Experts of a small language model: 8355 steps.
Below are experts of layer 4 (counted from 0) of a mixture-of-experts language model. Rows are named router (the router's row for the expert), down (a neuron's output weights, with its number) and show model dimensions 400-479. Each number is 128 + 24 x the weight over its row's rms, rounded and kept within 0 to 255. Numbers have three digits each.
Before each expert's rows: "raises" lists some tokens whose logits its average output raises strongly, later layers aside. This comes from a sample of Wikipedia text that the model never trained on.

# expert 3
raises: "Statis", "DF ", "Population "
router:171148109125147136133062129126101148174142086082133088093162119124094153146140126139123133150120144125113154131114166105161102142105114101124127117127138159126141163118139122115110148072163127094122090090097136099107155128136192172149163119
down0:142104148147124093152124146171099141079127108146079152156125130108117121152166131104081116093162103132162094150133122121126171140116115108109098140101121168112178125127165143116104145120119146100138128091156146136141123143113138167128103138
down1:168128116108149140148133132067146109112105159133144136106051130130138100139105111121166140074135117146124129133144099125130140144127134122157128140136163129137130095143101109083150119107159135129121133133136154125186164161099074181132134113
down2:108085088138091138112103119113094108123123099109185082135186137132129120104171115135125108185120146105142123129163100117101105127096132118171136116139168138113154123149138106166110144153148111136122131146157120104080183159109105121181154130
down3:131195095101145135083098165105112140137141142117155111134155144160144123148098135118122114160123180144169063158133129122103092106098077153132079139115126081157165120143162165099127136147118146128136108113110194115132084091133119128120155124
down4:096110118115126137105148101129154111141116114112130129102107126141146097157124105154110144154120134118140120110156165116106138140122138168125111132137129113129141127106174172132101155205178119136105118107143084117113090156150153090167109124
down5:139131194078140113104132081169135157163135114144087098175141122127140135120084094156092121150149097158159177178140109113117132126131170176155142116149134089169139111150122126171127134093133094114139164127120119115110090152158130113150111126
down6:174126136116142112144121096119112138143119097125149120103116159115132160118164145098126101088124128153146107132124212146110146125094114124143080064113138106123156114107134125158079126079145159140100172149120128105079109119164137078145123145
down7:131148149125137109119134113164104115097119118126118117160148171148152126129115160192138122111140072135106120102098094112146130133100117120108113126110161111167130091130137123157119134098128090163135143147158107121116137104092132132144099118
down8:111142111113158126086121146093124146115108110137155075140173134126135162136112121123147107141112119090130125138128111151134122147137115094109143139121091119104144124110124134120140120091142141150142111096145131095153133134101144132108179108
down9:099146179142105150143158157143099147155104140106165167146076144155135110094152133163124148099139144132112091184153062132101077111126090139139115094160150085186110095130122098081114141148123143109132134115128097130118088086112118102176145167
down10:120102105117113116140095137139114123149039137149116124138101141130173119164097125113129180108104157156175100158113110132113129111129165131139097131162125133098124135098127124146118138149122127137130093156134121094138148109119145144112146132
down11:114099147081127160104145122160140161115089143158164130129157141133105099119141052142121138139147128107100129079143144154105127130136114145143144151119140147123099110121111138111115123135143160167156111131121104086129165160099170144123158095
down12:091123120135132154146129097123125109104094120161175081150148113115089127116072119136135143149147133112095132162121165145164064128125146062164157124126108125123131135097094128143109144136125107089079160148151104091142139102117137118135114106
down13:149093126142159137139115137121126158136127134075117127093155156159143103152105160110135129107119124149127085094170152124147117095195153164112117156137150148132105139084120125133063131120107122110152135149099142130152162115144121093118120101
down14:153111136119071126124155140143127150127151112151147128151122158107120149145090115116115124117148138121104117096147096092144164078136143120097149122108113150172123101132104129155121156152135114153145157095124123118116160128105100116146112130
down15:130123133139140102099101154094103126126087130099093145115194134123154116119132161145168143154092138170099103125120129104079165115123158100168097164140080112133100118099171101138127139134176166101114110169168123118098102135113122124141120123
down16:157138121103140073114151117134126106134137125148194191093143087138104138131120141161105129161147117110197090139136154132133104130144102132108158159165111124158090097153118158148117146155149113120114140099103145106128138110124132146135138132
down17:082145139128091147073132178132150126122175168143148125138123157128162152103083120150090122119152102140116114124141126093165122133128115148171164127131152140101115147126185133123107146143135131122133125142130107142119145110108109161129083161
down18:154149096109160122105145109127096120143148113129143115105103090136151119156130112107164156143135163153122112151149078115119143150140154112095136135100175116115173137153112122148103150148126132144125115090100133104168080180098139124160141090
down19:132111140105114132112115189150102163115147115105149129154102129180115162132096147145124155117089111145116097125141091120135135103115165129097123120123106094106110128099099106101145119124158129112098099152121118124163134112094149108134130169
down20:117128115151144105112132118158123097088147175151100077158121103106141096148114141143164172114103142141123110154123116149140126137104109119127128175077094142094117124112122116117193074141129167108121138132141119112121115119158144175151181131
down21:126144153139083157114099127078168157123116138124116121114139108102092120085117090105120103137142174098144130140149132109096117146102151169147101166106141108117131155145103129133153147152093086116128155114105117140180139110125150120131178136
down22:108130141147113181135128078130139123152125096092123142106148100115110119102143152125095199131095117156127104108172134123129100140135101111124085124110114134105123150148110129141106132138102155147142156133161127147133111149149093123107130123
down23:137149127129153093105114127116102129065120164146136089090120173081115149119194128135141125121113109109142117117120129160156150100113097113145122152124112113119105158152122151111129186168121093132114142132147164120124081103162122096092119186
down24:168151097145117124119150125116150095139093138141138100149135184166077150138151143118136106135098150163109145134119126140144106151172116121114125121095181085143114147144136141127140124147140161133099114126154116125147131138140127088098138140
down25:136122142115162101134124141137103114087142101093072128155151131128113152140136057149133156084135146115151117125130105143160137140099173103153201158104120117134131193126147123138120139164128152132149144139103114107162119156117144170143136113

# expert 6
raises: "- ", "| ", "=== "
router:127075096137081127125103104092130123126151107133125206105081133125091132142104134120089128104116079126106082144072098076134140142151113111093108092097144133155093147137114122115176126151142153116108130136141129130104126096146112070103129125
down0:108078145150107124108124079131109135123105154174166130139090139134145067064128127125141131137162121134148156127149192129126106082156145100139123118121122102150090159139138135124132128140145129146136133163151158136137129092139140102126108106
down1:108123187120148098129132120097140127129141090118122145159101131092091162134151112114156138110175157086109146073095165129135098165113140150128174168095110094165145125166147133111151104139130150080164128136130104156120152163139147107136149110
down2:123129107127162108098131111178132177126133176135096103121141137098178129106099114144111125109147102176097081092134131117105143176125156076103118141118180129050130104141107125134125106098128111143114098169143082155117115138119145162119089098
down3:118088131146132128115065139138136159172159129113165166095119114124132125107119083147127127110133091114147159123066130164146131127117095153120157108138132176156081119172137141120126144109108136145169138153127128154168117118138144122117137111
down4:128117128111131132192140147144105070121137154125155146123107161189159101131125126116140132115148109099113133164078108119112142107087149155096110129069105082108090125130177093113099125161150150119069137108076107114122099116121117157132116151
down5:165102099173123173129149124125122100142150129136137138097138117135109119162117146105098135151093082137126164113152134111108123102192150100123096076151162121132155172137109078144118105116188139108105143132120051099156150099111137145129134123
down6:130123166156164148147120098149145093110117133115149115128160090102160127130189120163141101095104153116122143123144144104141108120152156128118126142105102136133109111139062114137122130156163143123105184147120101074131096130115118132143116088
down7:121127106140186113111131117172146125125150132122095111143123167145115072142132153151126162132124154143113122138138161105111108146145097113130115132128111131156091125123150105115147134176123130140120099137095112157155120081120115126156114144
down8:101135127121100131126132135121136137138120094117150173144148142111112120112092104109116086098107123099139129177114171146131157086129123078124143152073089109133136099108140151095123086121093050160089117095141095146157124130115176139096146097
down9:125170123137088131114123092181141107127149122129160166114172172131159176100088108125150098129097121155088145214133117134129146090153141149129092141100121119128136128141150140116126138099087175131100114147131131138127119134116126165141112116
down10:170142117137144172163133153140129170093111140159101128144106101126115168148107174107118147097112091137119120124131108098136141164186133170114133116138108144157131097144112125072110099108106144099067086127093176139147085107120097113125115133
down11:139129123154147119116136104145173156131136116126094105111096129157154103133113121107131108121125099127113087091094149080139155136131111091119121164125189114149137120129150103089083154104115159103104147126133147136165084125141112132174140127
down12:175129113149160139082150106133125130125160146153118142101158165146102113105115066081127143119116125128151152145126129170147130122085136120141143141115157117095102117150162122096170117099101138168144154148138115107130182103141122128101121109
down13:101157153135137115096121142116129116162105136129090125141108130124119106108141156157118103175163159098155137116156123110095110109163110098159131159108108135102136105154152125094123132152148156146141142139107128108137144112171102150113081111
down14:096112161149125097121168148115136168161103182161117152099159155143145151136133121123145118082151104128135104085170126126117170085096094155136097144116106085141123144111144140133140102116118101163150081144112143144115153112117117116116158141
down15:149176176120103163091146149092103139165151140130142136101133128115149165137142127146123123105106135189147140170105122093102120122140079143078098096115144128139183111124157085141079126151120154097154121120146110138111148122102115135154092144
down16:118143126124123107130116117086106125128136136158119112099167129108130147114190111124098143115155166086102178146126076154141103109126115157121113154094137079095131106149127193149119108128066122127106142119146157176124186132117099081165111139
down17:176100137141126145138136138113129140138146109122091094137098150136126146103138142126158123178070087129142139111158121136106086104139163109174124175132117136125109108164151133137134115137133197105150111084146131113156151184109144084154149087
down18:163123158164131141148108153131091169138124173098129138184121131102158123134153143153116137149151158093107131115128110069104149115137130095118136173132126148139078122110148119119128127142141106135139130126133155106120119119091167112123128150
down19:114127128140126133158126147150144147105150131090133136047149166106088126093091192143105113054144138091170129118116122124108170121143111165167105094130155146071105133127122131118118101133122116111120140145136135085101141116095159123119121117
down20:153112136121134125096098137114156128151156176095110113149084109134110167133098150161141107096102162101114114130113140099161110176115112112139152117133126160138140112158160110091131107139119122132123116147121141105109148146095173148141106138
down21:115103116082148145154116149157184120168147111141122130122150118150145104112139137111128136145089164123111112136143080152128185092074148108140130182100160110168124174103173125137117119102130089133133152125131105128147143158138133103162125147
down22:127156125131156101124109155122124098131180134111112129169164125166118107152086098142091101122147172170111119129130134163093150139134097111085123146169110129116112139105123122135130143118137095144130108139143105125137096125127168173118115085
down23:152095135127101160096134100104151086148137142123164146138114076103120119082140147109108121131109133079096155136128103115127125082117135104140141112127161103142164106140115154126146168112115160120137149113150104150115132128134118150091134090
down24:132122102107130153108121135147166130113146141151159152129125116129105133134085110133140142126163093136127167143172128123128126099102162141088117150137149143154130130124142159133095156128133170134095085147157141137085173159141135144163148114
down25:107181125152112150124140155155107164133121148137121096114163106138142161121110130137145130103147143124102115096160127110087160156140150096095153105139103097079158117157098166115149121117119120102157123153116106176106104133147105154164134129

# expert 8
raises: "more", "others ", "others"
router:094135117114120197079110119160172128162068143094121099132098142107141139124100122123124156103126148154141102125168140104165128147114144163169138148142131085101141116142089126097083090175145071108130136107227135107136107138141120134099140155
down0:153151130148143135114137117164168147153130146122105148111121130135118145124134074128107150143107137114157163139146133141123163149154146104152129137161148157100106161168113079160156147147116122163175118137118103098123138104083101108137127164
down1:111149156142137127132106156149170077149163120135084121126112123139117126139119154106120144148111109134184152115149143121083161127140150107103121142090122101142167106143102115144110133125113137139114149106100112136122139137143084122126061147
down2:113113106128100144105109113143128124079122116153126133116114120111150111123173137132129139126102143149181141120137187117112123150114159103159092132121136122134102145083146129103084123167117126163161164085099100084121108136159148095112080166
down3:123084119129138135181138167163112131091162172086135139119143112125077072094117137143179099108170140121137103126118137088153143150137132097122132118141121126115176133130166142160156137120131139080103147161134135115146124133111136112147132135
down4:110095156146121088164139108127116135137138159099135127142127084175168100105112194051180121126204131153133180154116141096150159139166089187115147134146119147109112129161127164129117118139132151175132152126102117105123115165157147130122155130
down5:109127109140091116129116195119073097092111134119153149133137151165122105116138107114168142158089131131133114149111126156128133118157110147060126099138122107180112097146098146089101163123135141139161114110126115131142126140136147152160138113
down6:095090097119150185120134100131132156120149112080120126144128084127095151121076121139140120110163135130196117139173141117097141138131176142123127116121110113168091097092163142147105090153082132137173156154060143124153087099109133147112097133
down7:131147125119138107096129143145112155161103106113115097114107113161166108143110113181165134198130189120130125145129105147132172127127152115127160190123152127165142141155145134123120144140149106145124119116179081065092143116150113114099162115
down8:116136116173138086121068115158111169127108176113117151120100106133121113121135132146152125169099103149111147116158139135138131157134156133097129137124100145098119152137127117161169078123135136156125119122126155131199138154141124152149149114
down9:122137122105158122132086125110125126136156132098112144155113146160147178111160131159137099132146136109127139103148102152131176148134128126159108103117104160146098156136118171119156108095154163106149101135131134128136132107076116154111152067
down10:104170111119096105128113149110127088153118109078108112110120135141096134087107092188144159161149120129102089119129138109133147150155103162089088089098127111192145172139096069155125117157104077115135130098125131120130125125097110101119096091
down11:137126135099134134144130153123121096145120119105100162086122104123157133105135123100112183099157161141179117186089165162077140101141168146182096108121105121068159159115147108140128087067153138103099156150159147067142114183090149121120123131
down12:101151087137139121154140127115103146107126126157149148152112156150085129133113141139113128121153124095074159156143152184094096125124130136134127090134144096155144127101128110131157139125106160130170161122146108131142133153109117153155136154
down13:146154146132164168152106141115142113153191105129102159140137121159086087147133083109138158145124145134117095166129142100124096101127121119153128118097149114101162135153103132176145134137139139130154089155125110160102126136134100108112195166
down14:124120111125138118099171101111155141138138116147144131149168112120162116125169167051152110103085162161137138129108146170139139161091128074139101139143117137108098190186142086164184136045130154131144147111107110108125154121137137116093104123
down15:127171120150148128201161093139162146126117149134128107117159117141098140122132119101141124100084127092119113146143127106103163113170153125156176093159136100135136168148118092168125130137128133096116140137119064137146094117128137102135158106
down16:092074099105123110128142185123128076128111105148148166111170132105093130079130118144077083092130129106098123098168130140147142155129114101099137109123143132128100097116183147142126133128087144148112114131108140096119185122111107091148108130
down17:132123127090069130106094107128093124100137156134115164114116140152101094141199123122089127104122141147123122102113087111143044104156174136100117163088107137120079130117131108135119150161162135092124134130130106165135131102141104133107186134
down18:135112143166152111124152121112171128130168116123143125093108090076112107135148091117099129136169123156130093109101115129099107136149060166118092130137132083108173164152166154160134126095079102136136124145115134162157139133125120108132150116
down19:105127140110101090122139102147103119086169163117160128113127123136132133138122130112136074134110126123105150140160169147135118139141119103115141118118157167121134112120112130127119110146127117134126099135132082140115121153158124135137136104
down20:125109093145122148131153176123109183113163138151162138127126104122150103100124147101125133147167075121113128163112066118112098152128125143100113066123128129088099125112101083133080161173132135160143151096151062134123127143089148138117108128
down21:134172157109092114157103149118138088150150115089112095121123176164119149161163107124147168145124136109155122101112128127104134165141097147127120135142161152168109119126125162140109145138107124127082161132128138149130122148101103151096116139
down22:163124133121161108124168133144127126120119142093167147128126159134136124138153108096152136141155110124129093143135143123153145117161142138112117128111136133100112089118146166134108135098080105161141118130161108110131130145132121192139129099
down23:095085129147155112136097180111128106117149146136167126119076156159135118141095091155149136143132129115151107116115121092098127101145102118130180077164107149182125129171145100148096118128138093169124130091107134141139130125122122122126082098
down24:102144088134119103113083097113116099148128128120137109106131143144102201102116134075145105088097122112142116107093192098108133138124108141125148137143112162147148140124102157114106135202138150102152129109123160107143151180120115104147124120
down25:111117141135116156123108132166124101093136125126110149116149164145141118137148069120128095146127116106100128099133139109132107101113133099142124126165110099123117141128115129130124155118116112162173109145120174089124096150168167140157104138